{"hidden_size": 512, "d_shared_expert": 0, "balance_bias": false, "init_std_router": 0.00653, "lr_router": 0.000911, "norm": "rmsnorm", "norm_eps": 1e-06, "init": "normal", "init_std_o": 0.0, "init_std_down": 0.0, "optimizer": "muon_variant", "warmup_steps": 200, "decay_fraction": 0.502, "max_seq_len": 512, "max_steps": 6145}
Below are experts of layer 2 (counted from 0) of a mixture-of-experts language model. Rows are named router (the router's row for the expert) and show model dimensions 128-255. Each number is 128 + 24 x the weight over its row's rms, rounded and kept within 0 to 255. Numbers have three digits each.
After each expert's rows: a language model's description of what the expert responds to. This comes from a sample of Wikipedia text that the model never trained on.

# expert 8
router:182127123118139129135147108106120141114110085102108116108162117152117087107127165147154143127132117078127112085146106112094118120163166122166105104152090135110125102174173141130121110117115088128094160151143154131148114155096171123139135122120139091141163130095140135141168100119108102135117128187130171085130096086106100146157174162107170109161129105159099154130127149152136109120108
Description: Clause-linking words such as and, that, which, or, who, but, where, than, also, usually after a comma or noun.

# expert 6
router:146138154092163130091131133141117134078117089135131155158121113160135146157112129133154099140126119149128106115086126075101169123094159128123112112127127154075093132117132120210108099162080101122082144207167162152127117136133152141117115158100081098103164127112134141145168118125117142113178151135116106108122109140151144160162106094109117129130148131111159144116164092157152089116093
Description: Middle or final pieces of proper names and place-name words like High, West, Green, such as Llywelyn, Baird, Greenberg.

# expert 20
router:122175118094163121122133132136160136139149125104117123104152105127138132130117178137112145165116129143111113134132122109109094104105088099100111143150131101148151119166100156128101114141168135115120134117136109113160134087128130139127151133122096122130109138140106130092115142128141178194088122146146122163088137126130139115108163146094115141129137113145112085104155101145106113105112
Description: Prepositions following a noun or verb, mostly of, to, for, with, from, into, between, against, as in "principal deity of".

# expert 17
router:167145101119146211130107088114145137117098149104105137145168154125160115117098153148114123137155122130138143156130089144126080085141123135132133110137134155148110110124182150116110116163140121159101166147099155100147079098142129109126154148128142132131143084146110156140140079125132141138128120139126160123123088125114127152127137099115117147119119130094118125104159114129132131126113
Description: Pipe separators between cells in wiki tables of sports stats, results and filmographies, plus semicolons after numbers or quotes.

# expert 18
router:087116116110130096137134121160148116113114107134103160142085143112126134100098126152139106156033118110132101093154157092129166143080146107144078105185091140132125124128118113122142157133165125135151171150192131137141132125126160173113141165097087104124119170107151152121131116146115138112155104117135127091092104119157164136177139149094161120108120103114180126128107129141103085126125
Description: First word of a sentence, list item or table cell, mostly In, On, At, From, under, and years starting table rows.

# expert 21
router:144136107145146130108128110125093174166097160102116108128116137165143117138088105149114069151101081096115122143113129098122111111104132124152116113152135185100113110121153183153084145167138111128154142141137154121165107133146153104163139162092088097125154169089113161133159109168187125124132095149142142118085123135151136152163132098159147130178135169079118100142117177152145094128122
Description: Subject pronouns starting clauses, like he, it, she, they, there, and the closing = of article titles before short descriptions.

# expert 31
router:052157119093153152117108140136099157176113145100132157134145110136129121114124135095141090151147138163149111111130123116127108159084087110124114116126145153151097097094160152169118173113145100181105119137118144124131084129122124111152171138120131088139106093150143156108130116176125129167138079176145126107125116162120118106148107114113123140177159123109137106108158194140129114112078
Description: Middle and ending pieces of words and names, such as al, an, ic, ent, in Removal, Liberal, Vanessa.

# expert 30
router:151141133114146119121186105075077131161096144118122118156107128136161139084101165157104092125119182123115110150139102145111111113050081117107130110137194134092125107130139130166125125174147084150130117123096164136089108131152111099135163167126135069135137128121106154095121097109156118169126105133153111086095128124174138132125117116093108146159136132085172099117141154118160114078094
Description: Final inflection or ending pieces of words and names, such as -s, -es, -ers, -ations, Therese, Border.

# expert 0
router:090147144157138147120104105144111123094093133092099131096120121148134102136117096139159144147149097172146161098158142098090080135128152115168099137140131159104107105099091156117164133117115130147112144146122148081112117127132141138132142163122080131121118154121189130174167118113150129150149145116115167125109111109154119144193115104116142105153129118150162134134137111116138115169150
Description: Short syllable pieces right after a word's first letters, mostly in names and rare words, such as C-ad-eyrn, St-or-my, con-, bar-.

# expert 29
router:130143059090145127116167145133115098162121149102093155135118128132149124107118156125190108148111142137125134142115137139100117097112114142123118109149148126122133110138146105126171148189175079109146143147091124117093138129092084169091140165138142109096147093106166174154150117146117158127137118112168142124094109138161112139152145142139128155137150111125141082124110117130164140153087
Description: Forms of be and have, such as was, is, were, had, been, plus as and at after subjects.

# expert 4
router:098126119122151144129125125160141111149111155118095144152143120164159145124097137193114129154110139185122151116132145137120141119100114127136102111133165154137113126106177141165134093141137108160129143157153142124130110115119104127109175154117121124124149142098135133144100115137202139107084083100097144158116106127148122117145100080147124148128135152117158107137114121139136157134084
Description: Colons, commas and semicolons ending a word or label, as in Subclass:, Avengers:, University, and list-openers like including, such.

# expert 28
router:117153089139146147142125104144065131148098156134089143123102148127143173099082124165139109139098143126160123129122150113101127083132105092168120148172124115162081118123171123155106102190182089112093129128120149127116114114140133139122181152109138110115136095129209126126115131136143174148119134117120147126140089105153117119154091122107124125090142099138180097160128161142115146112126
Description: Main verbs and action nouns in prose, such as made, used, won, led, began, concluded, support, interest.

# expert 27
router:134134150158137139131120123135131146111072110084076143103100128124160155096108101111132120143111124074150118116125145085114133154120103107107131125136135129097133121091112188135142099116138116141151147096124165137160141112121124102110148163125114112120132088090124127125113118171147152134153104147104146118112124145121129139142150111141111146130142127078175090112095119141094087116098
Description: Commas, often fused to word endings, and dashes or slashes between clauses and list items, such as Europeans, Asia, California.

# expert 25
router:131125135136141157138100105127111152132128167119113136176135107173151122145083154132130101146107153129117117091144134106096124084111116110156114120114116128114117133097129135132165092155130126132086162178141141155155102128113158127152168149139098097143141104105153091139180124140119163108107134158128152112097106118132105125168158094130119115089098115124150100108120120143081133073103
Description: Field names and markers in infoboxes and tables, like Location, Occupation:, District:, Born:, Directed by:, coordinates ′ ″N.

# expert 13
router:109147130174119148123136160116136146143094148084121118146120132136123103134107110132155094137111128101181078113139087114106115123140126105114114133127131155155102111157147159128108167125135129158117149123113127152117116136149190160145159140122080096116136131100115127114135109158140148147136080134122175132117105110150126170156164105151171146121136153112112128103142103118084130103095
Description: Single capital letters inside acronyms, codes and abbreviations, such as AZS, J&T, UFC and chemical IDs, sometimes sentence-initial capitals.

# expert 15
router:166163101136138119114127143147145158126123144104122141152111143163132146076098145122136075192117122144108122138141150132106137105110129113151102114127126088123125119132113104151151135105157097123072192099128136156116129134129120141117148127100114090140169135081166170091123081139133152128124109099115156156091103088153140130162149140104101139150170108075172096102173133120123123108123
Description: Digit pieces inside years, ISBNs, scores and table figures, such as 17-78, 978-, 1916, 48'.

# expert 9
router:114143098119145131085111124111149171130132128135131134143125113144143151138117118166119129136105136142109128146127136107110113080102120084151115126146167129108118117112189124151136071138100110126076149162125150136129092134140123152121154173117131100137116112110145150128146113141136172104113126139119115090144132109164089160159101139106147139153119139114159054107147131146177111084120
Description: Head nouns after the, of or a naming institutions, places or things, such as University, station, species, school, building, city.

# expert 19
router:146126126116165163145136129152150160152131127125099141149079114149152131121127115153120068132080120159138113121138138099134103075099153127115113097139133147116111098122177130166138147146129106154095141162107121127123082119125125149133124142116104081141125117123155112124135097172184171099134090111120111112113111134142115172161112122091119140136121114072165067087159107155120119092100
Description: Space-led numbers and years, especially in table cells after pipes, year ranges and statistics, such as 1995, 2005, 14.